{"experts_per_token": 3, "d_expert": 128, "d_shared_expert": 128, "moe_layers": [0, 1, 2, 3, 4, 5, 6, 7, 8, 9], "routed_scale": 1.0, "balance_loss": 0.00349, "balance_bias": false, "tie_word_embeddings": false, "optimizer": "adam_atan2", "learning_rate": 0.0017, "beta2": 0.95, "max_steps": 4029, "dataset": "wikipedia_en"}
Below are experts of layer 5 (counted from 0) of a mixture-of-experts language model. Rows are named gate (a neuron's input weights, with its number), up (a neuron's input weights, with its number) and show model dimensions 0-255. Each number is 500 + 25 x the weight over its row's rms, rounded and kept within 0 to 999. Numbers have three digits each.
Before each expert's rows: a language model's description of what the expert responds to. This comes from a sample of Wikipedia text that the model never trained on.

# expert 3
List and table separators. Pipes, hyphens, colons, semicolons and dashes that split table cells or list items, plus linking words like with, as, directed.
gate0:496494524494532526512469504485537515445481481469519511501485493498498533509517496501473545543514527518478494466463517534501519452489526474511499518519497476486498527511494475467477462524531480534508465480461481507508471487534473527521469461504512535492522466536485478487518490505476523575470511512551495473464504476495518453552493573542538539533557498492509483476501528467503499451465448456503465501460476462509467496498456474484516518544487476510505532493477491489518491458464475512494528503501489494475486488479479489513542521485489517516509478509456483520490513516469498500488536543495542499488478510475542530526506508495480484495495540487501478494456516519505515520516483461494513503519540481544469499515544492538511544520486495493535483489475495507488498456492507
up0:513521470457500513464551524513503518510535514470483508513506535509498475498495534534466516481503506461538545527475479492472543508477571504471474524506520512446500469499518508502469463484473451480507485520482499528473493510477500502451511492536479476471496502471523528503516524503507497503473500479528499530514557500502476497473492484460504503476548486439519441540506496483460503520527487491465501515497520507501503458486494524493485497483532526509490510496487478506497539477486500514505509454484469504448520495509528503512485503502524533550526496492510510492448504452535489464507539483455520491504502557556513487547489480515485497504493509502466507462479474492522503495545495568476457480524434513481520513491493453474508502444456498479494479530477486488517497475491500

# expert 2
Quotes, apostrophes, name pieces. Opening double quotes, apostrophes and closing quotes, short name-initial pieces like Bh, and French particles en, et, des, de.
gate0:474517472508585546511473567525474489467504467472475528534458497511530471490507471510481503462502474517478485495502534518507530540510540511468504493480530542512516484581478489506462506499505519455540481487513494503496496483512516492505474503505435477532505506468527485543494544503462503547523497499475518467492488527503492478504519477466503517522475469474475522553492514522472507499506491509438519488505534505549481510524475520500499500488499484530515517444511489489503475513498439483556475552496517485502485514493556509488528537481487582516495472484535524521483509483472518472492487528558473474466477525504460517530493505502513499466517519520510491472520530520501471514498522477536500520534492498476485489512502498475490517501490515516478495513494514522500499485504523
up0:507472484518480499524524414503524524528542517519481492473497478520458494436512500511503518496521529483509526483533505479513473476556501466515455479521455531472501494525503498493561489519513459510498454493494483476521476539463503525507539513476509487495521526510532505520502509503480487492478507548521509511463502486465466525489491503473500528534498471500474490499459499508510485485556482509567486480513522517539502473463506496474495481499461483517542534498539502467478455482513471510518524477516501501530467517454499466526481468539532468477506501458468479512489543503486484512508531485476482510504499488489529529514487502473558518494453488471463480473458467490524498492500455486505518507517489503525526475502462490475459484532498527476522541481477497537460490473510548

# expert 33
Pipes in score tables. Table pipes in sports and election results tables, plus mid-word fragments of surnames like R-end-l, Gr-ind-lay.
gate0:524533490507468500453497510464489518490548473496521498522527536495546504491475516459475464508512480503466505514508458428500487513487489530543518499511499511476466455453511526489532477480503526518478505484489530468503539495487496523466511486492541543456516493514521484517482546486484524508500493513462476478476495546547480487526482485518506498522501513503501532490518543495487484468556458508460470494451474475503550464526536473532518547532453525468523493529532502528453468470518528512468550478542486470502453484461510490550515502507489501528471465501502500489499535507509513497475505507525513528466499500515473549530508515477471493516489492487542482531484499486496537493512487500460514526513507516526535484484521512474553495462538501521494485526497474501505537488494518
up0:487499503494464516512532543534501515527485456519510476543519473454538510508540506478453495478497520537481510486490503477515437515500509497520517507492513458492487503484497526511488487529503489478501469522484485479495481505490493467465525482445479509491510527465499508541473491505487510502524530503563506490494505528501467450478475508487516458481494469504494540512482500528488510484488543496507513469487490460519494502522526504508522482557491525512564521486444486470500484538483509497567504498509538527506492492497541495474526508527508504533460479469507483469506507483541489506474458488531488543514477476504469460510503528458463546502505477465534533480510479496496500481518462542525464494501503516502515518432513482481556469517486495439519486544506532481439511510460532

# expert 41
Year and number starts. Leading digits of years and other numbers, like 201, 199, 189 in dates, plus day numbers and counts after spaces or parentheses.
gate0:494445523526486519508483515474512453480530530505480486476487497511516547465507503493507517521529482518535439490519514553507507502493504500550507473524466491465480477448492519490560493496497507509515528473498484458516520477453502512532514489463521499501521490501514468495424528466521492536503494496560513477500466515516483504510474481509522511508550491536479487529492513474465540524477495496537510511495467497513502483528515494508485489489478476483499479525542494538501486501497474493549510516482528521512452552491480508488513523518440514524516490481518504535512539518479514487486536481494518553539486503488495437534490515472517508484492486493506497533506513507429509481499470521510497493502459480573535495461488555447498484544500511441511514511517484519491488503508519
up0:530508495484458478487455510508512506498509493481528502468505430504519512470511495457492529510497483520488464473449504543511518486494469516518484469518510512451494508505489466492507518502491515525488491497515529462518497538493507459539512495484527527512528481475513527488506482452490509501513504546520520465517481516487513525551492468520476496481513530549505492508559515488515526493510544501513498543492459496506503508475506574494472497487533479527481464489508471529516496469475511505550506534514523516526489493535489532530524490501479494497498503502514526547532515521522466519494528514449487529451498515493489478567487518472527489500488474481499520500442507499466546448520447449524462525462497499479551511479519542474469485577495502500510500492508482543489516509490540

# expert 49
Capital initials, accented pieces. Capital letters starting names or titles, as in Fight and Tchankoudouo, plus accented or inner pieces of French and technical words like Théâtre.
gate0:481526486571440502494503546503531464512519483517477492496502499481537509520485525553512505544539483501444482501503479466478498520498501499510480520483522504465501494514498469532470498459553450522528500461490480480446468558527513495520533507498506487516538518486503550483555521475516495496492489452510485529499546478481540468471519529526540517523478470498504487523503469493493494497512470515491528505470516532489515482491524516446516510498510525530535491480520515492534489525469452537490489511488510449551502495491496510519484526496513480490556513510464502506496521547542532520515515492566499501478500519505509539528518507469512465503498522513485471483498505453527497490456487494541483531506499503495478503481512525493514535532495483465486521491486454492465486571502513
up0:520488503502499470493512521551509540530535477532461517448505499502522493514495483501511512467512461477505494510456481460478481480528430518497472466538523512511505521523480523489517479503514509536514513477504494532493509486513484459503491488516472491443519482496484522481523507465556493477466529499494514495496483492477512494484515494514440497497501493566477521548468518509524474478536504502459500487493471522501505510453466495457501469515483550511467466487502468504479496489480502520504467482487462491544453501502505488464527509519467477542434469471503536496493491482492531493529500514549436525505541473490477505479529482527514552529513519486490540541485467509483517505491484513498514574507506532489522495495513479499483472516520519514457466554490512503516474469534462

# expert 27
Digits in numbers. Digits inside numbers and figures, especially coordinates, census percentages and table statistics, also units like km, sq and the slash.
gate0:474511457474478516450429492485582473514529432507508476469539503488489494561499492482540501516485499468472503534461494479488505507507511437499504536535536548511462497490560473537486505493511511544515535527515486494526494487482524472518514509486514517559513484480513526515518516487492504493509522504497509518496497490462519474529494498501524518553494572474495465454500502514469472493534541533498519473490531475488457490488488535498492515488467512541505515500531482457511519465516515534505467467544438512480496486498532510476516505502526515533496448471497499463543519449489501507519525494485536512488513500477526482493506497497541500509526508531531506538526485503484507508511523475472481510501501523522524489538492461517490492515513486489472520523522522487489509499533523
up0:446516502450487525480466511452495495475510547478519515472523503525502518572521513496503479530541493539480489467487508513482495468511495542528513514473544549458486502501497477485526475456472499522490475531514554494522502512516489493486451512514519490514524502530521487502497534485487482489505466502524494504541513504515489491489518478534505462484506563538497498449487488497476522471509536450486511465488499531482501491479508496473467500505485523469476490568475523482491468454512498488500498464470511488491528492507524532487502522507544509529538456506455535522508503475505503469497524443474517474520500453507520492489455517508529537478480510489487491501512514471532512491548492471541511492484510496485486463503485498502537431496419479512468540528497529497504480504507519

# expert 29
Table cells and places. Pipes separating numbers in sports league and stats tables, plus place and club words like region, province, coast, Rovers, Athletic.
gate0:511460471517505497529522526525554553525505451453421505521463508573486469492504517495493509542518478494491506498482513493520540494494495498559517479504531486524500458478504479474500505475521512490505417471490510506511506503485495515489557501500547512492548475470526504504466491472508459478463487473509485509483473573492480524513506502505505520493428459474512486525507474512503539491482535518536512509522503483513506541475446497481528517503471501502522466540511500532510525463508501489482534495511512503524490495508516494463529531499463491492477520539513515549496483482522493493506483550481478530469467521492498504499477522494439498484484511455523540519474527464542481481488488488503505506481509482480483504492537498494506463515510507455491510556514495486524491510483514
up0:514552512437456520469450477537481485467482485516538487491530512461530512524489477497501494505485557516519497489515484519512471489521515503484449510525465480477508487488480489484535471517507516484524538545502512483504493504486498502514480463510480469495481535508474471469511534491499530525512531497458530481517517423486530515528497522557480478524536541521509507506516495471521497497573466461490477532482488488494484481495561526534477490484484514500532539492467512477519492541475529509477476531525455470502474478506495511516470517484530512525531527510496483488504493519532564557472470467502528489501506473485486515510493478524526490503484487539453489548487478509463471560522520523503455488500520481500508480511484498500499533500523493509485517461509474521465528501498459

# expert 57
Proper-name first pieces. Capitalized first fragments of proper names such as Mac, Her, Trans, Po, H, the opening piece of a person or place name.
gate1:515537485427498511521506518509478500480464503532520498510531543559539498467473489481497520463487500545458490531498545508478494485518504495484498515514491483525480528489493455508483514454520520486482464503495525523513533561517513452531494513508479475449520477503477494505494526498450516498497519521529530496460500506519532475476466487504558461548525529501451486487507496518525518459483506500498524495496501505491503530520512482494524505501478456499519554530496492561530497515520494537515498519514530516494510513542473509503503516498493508484509469521508490454499463504511507521473501476497513498523452504520473515512466521499481518530489525483489511512415485557488472429476488489459495478472528500512461502473501443515495505554474482473490496500458508485509506555515526
up1:530504472549453516515497495488486488472498507487494500484503481508471476433521498508512504526491501513490511511503481497466505495505502518518461486507498562494502469477511482469549517495489499479530499490503515497509559507482537523511488461504509495489480522452457473539507473524519532561531508502465449489482528522488510526489511529489493512521511509456460494502500485495568479516503548504471552481484486531458479515478477484486510536509487470500516538489485485492462527500468524522535524488510468432487507493510488512558511487501502489507466528483536506485500480498515496510470513522499491506504539507480500525505551479493524518491536510480546588524533482488507452507473579502479489472507492519468487498497527528509551525429528474509474526495537495507507512526497479

# expert 63
Place and transport words. Articles and modifiers before places or transport terms, such as a, the, bus, downtown, New, and the p inside Turnpike.
gate2:490482470495510541471496550555526500520492523491468486500492538514499483522508478499547515499476445483494487513518456508509492521514484500531525499520538508481494504482501496489496513476453468519499500473513530516447455493489499494466584484530482497508519474493513490537484480548493509482469494461484504507514516551522483510486535499486500510544513523443479514473519536484508508485521531496463445493503503511508529473486498466502504498496501511498498498461482493553540467487471490494517536489544477489540497488462513503504497513405547489511517482467460502478456510549507485507493530498534412476494480472534481541509492517497499475512500456506503492498526500500535458492502509481508478460535459510475516502459544486496524466500504529495457501485518494523479484508479506
up2:493522506481483476560472470452493518483487473500545471502498493516492492477490492476507476483505526513480508484464532480462474504489485554492502542512487532543504523547485507510484438513535501503501475515470498494498529510533522531507471505526518498485505535479477481486491509444479545534535520497525465548487518509518537502519478494515501461455481445571532480542470453497503494483503506507555555494490514482491481493509519540504524523462471471519506480512467522478472542546550514506495501489478558486507514484552504462484492511530514480475511509525495492526557519499500517503511467498485537529518498542481520504525505501539528546518497493490498504502489480460485530472498478510479481474445521518514507490523462504507526529494500478532521508495487538477531533501525539

# expert 30
Title and list-cell pieces. Table pipes and the middle or final pieces of words in song titles, names and list entries, such as -ver, -ere, -ist, -ant.
gate0:495493521490491488469524509527516510491537486524486504506475527527499551454529502509528509486514499502422499482487580445522460493508505468487524495516542505497507506539462532474483506486509484491523495467513470505503459496501460476458520486533495466487515455505500476503527493498451504485450456505488506469499485497499510490444492531522523524468478504502512444541514487549496504474498499521506497511518504470484491490513504471525469485494488499550486505490499505525478450509532497498533500496481473515514549503481554473495522488463529494476518497498504512468483538523515518511527487518486516460462520528506440514475511459503462494518502505495472452533522534491487526472492530504535511493518439510490521525490545507461524548501490519500494490533512456508489530577473521
up0:488465456443488518490511449455502527477492505505514512502533513509481483494486478456503539530512498492530513499501448509471512539505458507502498509526482481490488522581522535529493494529517506518491542524444517500494452494511496495550478489540520496482518535464471543519501498542506468467503472545516508545510477472507477506487534503491499507492486496452522443519513467515507468516530547466499533494516467499529489481512505510487489495522487524492514478525491456463487488492497443512503478494458505510504474485500524515497449532484493504525494470487510456464519488484520497509493545502494429448529497521492541507517490491476497482482491493441523516503482499485552482475462475520530491527501477482521489483480506509536487473534484477522497497557552473494524471522514488

# expert 12
Word-initial short fragments. Short opening pieces of a word split by the tokenizer, frequent in math text, such as gr in subgroup, op in optic, tick, conf.
gate0:480429544508523489489529465477476518482522477505492488496499488479473454502509422494491506511524483519462471483470486506510477537557504512527453462509508490480488536517489460524486509478534482492488510504471513478521473557466506505512499518529517483543513536540515476489502504488507514507505507508511472498539513504575527457457497530507542485491481516487520516525534503521424533444493452490521495506480510512511497521541517502482476549473495535489485493507503484469490470506512477473500501522487506484508512505523505504464494495544525478502438492522467504515493532488461481502476533558474482455507473514505505483504482515511493506436496511517566502461471537480508503516518483520504538476515536513506511483483491514488517513495501518510481552478464530480498482542470485
up0:508529452516490559505493508517511557467485506482500501532491461514502519473479526475497514489438512497504510494520457489509543477478484506470487500519494444523517527509460493469518499479451499497539500506514493501546515467465478485496440455490451508497516491436457469496468529506463518498525487522509509475470517500470499495502492528502434530481482478486467460475478494492535478549483543485526497516575479542473513503449493489499492468521511493515477501475498486500523501482475516486529494501530455503510484499520489532530475531464538522499537508539477511488517513509492531518486490496492530514507516522509500534500477531485515541517508534465439538504481533514504542461506470504514500514465506498454487540520534521492493517492505537493495462482494517515524541465519503

# expert 55
Determiners and possessives. Articles, possessives and demonstratives opening noun phrases, such as the, a, an, his, its and 's, often after verbs or prepositions.
gate1:487485494490489547496506491488489507476462521482520525484497466478492471514485451446464504485520465536512477499525531417494494495443502505467500483509517499503494532469508511527474471490524507528506482494460490520521483491474492486504490495524487484514493523463486512474484510487515502509502467509486451516452485459498550419526482544478472518484421467484517507525511516503532484483553533469498494511546497492528494512504545483480459520512493496505539493512536460498536500544523468484502533505508484505470502501517545413459535484518460463494481445481507501496550496516529472509508521514505456495501454517490509489508504511506557517539523524510521469460512480490491508494528483498514503502483519477482523521499467483508517485512502477474533485543521490509470487515492484
up1:516484529521505479519511560513484526532543481459516533495534478481543522475509476501518459509550493523515521463501509476513513512454539492443524490489558433563511496510483482514475525510538501486490500515487540531471475487488492511521491467535544510522511457482540502483507468493426533497521491543471503493492506521527541481491514439461472540487517478513499496519483516513523493524497503510498509491526487491472503453493493496490522475458486489497524495502519509468482484514503515566517519513501463464488505511520526499515491516492529464482448543497472492486509519538535468515491484503488493501458516497539512511521498488502496517511505514490522481476518507515506541488496468454503447500523481525512486522503450588487547486501503472502467508475524493507473494502475497

# expert 54
Table cell openers. First token of a cell or line in tables, results lists and election boxes, such as Green, x, Co in Coaches, non, anti.
gate1:490462534466520454499494517478553509548487499502509506480479478505506487456489541496495502493499469501486467477492536500465531495524547509485474484516548498495527494477497463532589508502479485505497492518488509568502473521477492513521471480474491490505513481531540483481522498479478494521516480553476500490482491496469524516539463490490502547486533530474478524475524515473530494500490544476505485515506512525507474541546473517464482472526493517536498552460524545516550486535471506505515510519518487515511504494500494511473527507505497490499510499507492535527504520486485512579533516461464524506522456491470505496491475474500491514513521470547488477535486543515537509472496518493519479513482467489563483477483499538497536482526496496492515510487560509557502484490448539
up1:526548461501511566460497510508491557500522495535492485493551458531482453485526486437507506496545477546459522495553481489516496497453512519491456478499492482481503483510549491497494520492493478520520490433523492478526557516486506478477479525540513471478524534495450519494483507524488489452538527476525489514503532511475477515502501483516503441509507515490450567500539512497469492523516532525511470491455467498491499457488513469491523493509521500460495504525509496492495532517535495509508508487495451500468507530487508538513489513504477472493471492505519464513505511530515519499496493502459483486491510490508512518443555468497502508517516524447508499516477487508492487514517489474500474482500504519481550495484497470451453471485491484534508485492492499431464505529514508

# expert 50
Passive participles after was. Past participles and first after was/is/were, such as located, built, held, published, elected, often followed by in or by.
gate0:490491493517494533468533518517478515479472517503516463484478504498484579467471497498500525486464488480507506559501552498510510513493503473493442460508494526549533501509488529502536547423562483516509471472512509506494486516501496502493477447480471494528514566488516505509476501435536514481485496469538500475512486516474525476512515501488528450485486503471485529492553536427495455554533492533509504531505513492526532521464511523488536523515517456479521471481509510536506443480500454441503518504503537513501478523523497489502507507501485529518505498502479491555484458491522495509505498506492504513517511474477488494493492511496484528512459506499462519503512493488503525528471523554500518511520500523512478525515496496562513494496512504539488503467492470498515491544501517
up0:467477515519485483472517466521510515487486477502491537497495519524541527520515524444512467501502515521537515523478491470506478528542485520467484489493486533517500496500494485495534508502515517504484515533514514482455488519550494494530475462524498512503498393493485513490532554515512518542550476513450517476474490513515536533485462513525487520498521537546543533524455502478494508498485509542504504546479473480451494514459493472525495437498504485489504556463503501507481553485478460490488522504463515495503492505504505460472505510506522521519483494499473529508498502483502527515479485449544499505500502487523531489480516462518475511512494476483514496488490512484500551492563498480531466446500558490530521465502524520497519478525462497473517522516541533510471489497479459

# expert 61
Table cell pipes. Pipe separators and row starts in wiki tables of election results, rosters and scores, plus the words until and since.
gate0:510488495512486495476508512485524522485462517481460484498495532525490508533510495522470514510452489492493466473468552478501471485515544474499496505497476486481538510478476499468478476508515449507449476476470485531523500507484470479499467454471490499476494503501487501519500474405502524483490506501505502489486478451515524504499482489475539482527500488522518495512471505489502504434510520470523507506488546499534486545535513496458480539502513539537527529507512526495525506460506478529488568528492518504503509489497534486497548505450528547491535461468488530524479535451459461515530532502516478509460475430514502496527496516511495520494521500486495525491500498458467506499534457486536521521502545478461506508496545517517467519528477488519516496503428486501491523480516489
up0:473516498469490491481498522515480536488518489491469470471499494453490530513500518502469480527464517543511480524486481473507487485507511480517452506444479502505504451493470506506490490534488464529521523439506535495568505515505492481470479486483502499475491525512495485515500493483489532508517503509476478449521474418505538541515468530500523520516512454480481515516500496513472522474496528515502508531485484542518490487494482471504484541506492462515488532487522522468471503506527528504543550493540511482476494481475498433500532486460537488502510506476446498514502524525510426535476488535486479483451459498519453489452514497509522507487520498506534504536463491524461543534540464472482502508523481538495539468507517506510503476535527485542471487463490482499476496489515469

# expert 47
Biographical verbs and adverbs. Main verbs and linking words following a subject in career narratives, such as had, began, wrote, returned, with, upset, later.
gate1:467501457448486521458502502497504512495504495499470535477509497478500470497510511455449531466473474523501507462502458505463544532468521509526524539575529520475469487531511505497453505511476497524480503535525557536532518513456478463530545506481462524495495500492471511534503495470514474490508543527521520491448518476478473512493501519501517499483540487470498492527449489528488524487519494474521507456475515487504487450500459476480506506506487508484522497518500493460492535485504513535522555508540491521533505453528512509497474542499492484485460481496464524503525480488512519513517489536505510499484472521545507506491491551494507500534452516454479529471524477499494515518496514514525575516472515472475496542542502478478484476498517467499517506472540518521483512469470499
up1:529508500525492494524480475546527481534462500505465511470501489486480503513475510458546498426498497481500502492478488489525470500467482478502493534535503485506482477517494488480554514461465467492507507536478520546545510464457497497492481498512500521508481485525515553496414455510469490488550514542510496525523523518513473449516465532490510497495542515497531493490472539525463475518481485489530463471558459511498483525466543500538476505496451500493471507496548508500539498495470508481489488506464503495514493501513484505509520484505484522504493491464496478502502513511545483413487501508482494484507491458472503465469518524488497478507518503454525501549480507492489521507453488504521514488517502474505483491499448506472542450513517529473443520507468517477500481493467506

# expert 14
Narrative verbs and endings. Verb forms and endings in plot or argument prose, such as reminds, making, caused, finds out, alleged, understanding.
gate0:503461487512444517465474484508498476514531513527523544517483475524486481475516507499529489521470526493520486537470466489519527497531511453513528525522506473493508548523503561493520518517484516507552473454506485497447521545518550493497528479492504500459515512535511431514534501496515512480522476488510478506415506499488483480510497462500484509518476525476502507491511498524521489460486519520481541519510483470470469487473527549446490513514479471507508503551508494512485439513487491492480481457478521524526491479452494554497503527507456496537504480526439525501535503484557520512546516535539517503493511514473516489469496516512485488451530509502496506467479464509511488466506518536541498518485502530496510498477476495469492468486481515505476447505502494491531487506491468
up0:506546510501535454513501523477524473443478475526512474475479533473535471527493498547476461441513489500541485528533546506494487484524485535456464536514529495469501504509500483508488496484497514495514471501511457506513534442512498498496507514497519497482476517492493517529493509478531499518534488515493508471504524504507499477489466528474513512537513487521482474501486463496482497500511499484509514484524454507525581551554528450508471503466500526504559496532475526498478499501483522475479484487467501552523445533477492524554483490522497495506523513538491469498533535520526468541540502518493526466538508500498513490499515510524516503529531527520473470548532434507503492469528475483550532495537494505493498502521448485528498485489526486468511482533490509516481533527490489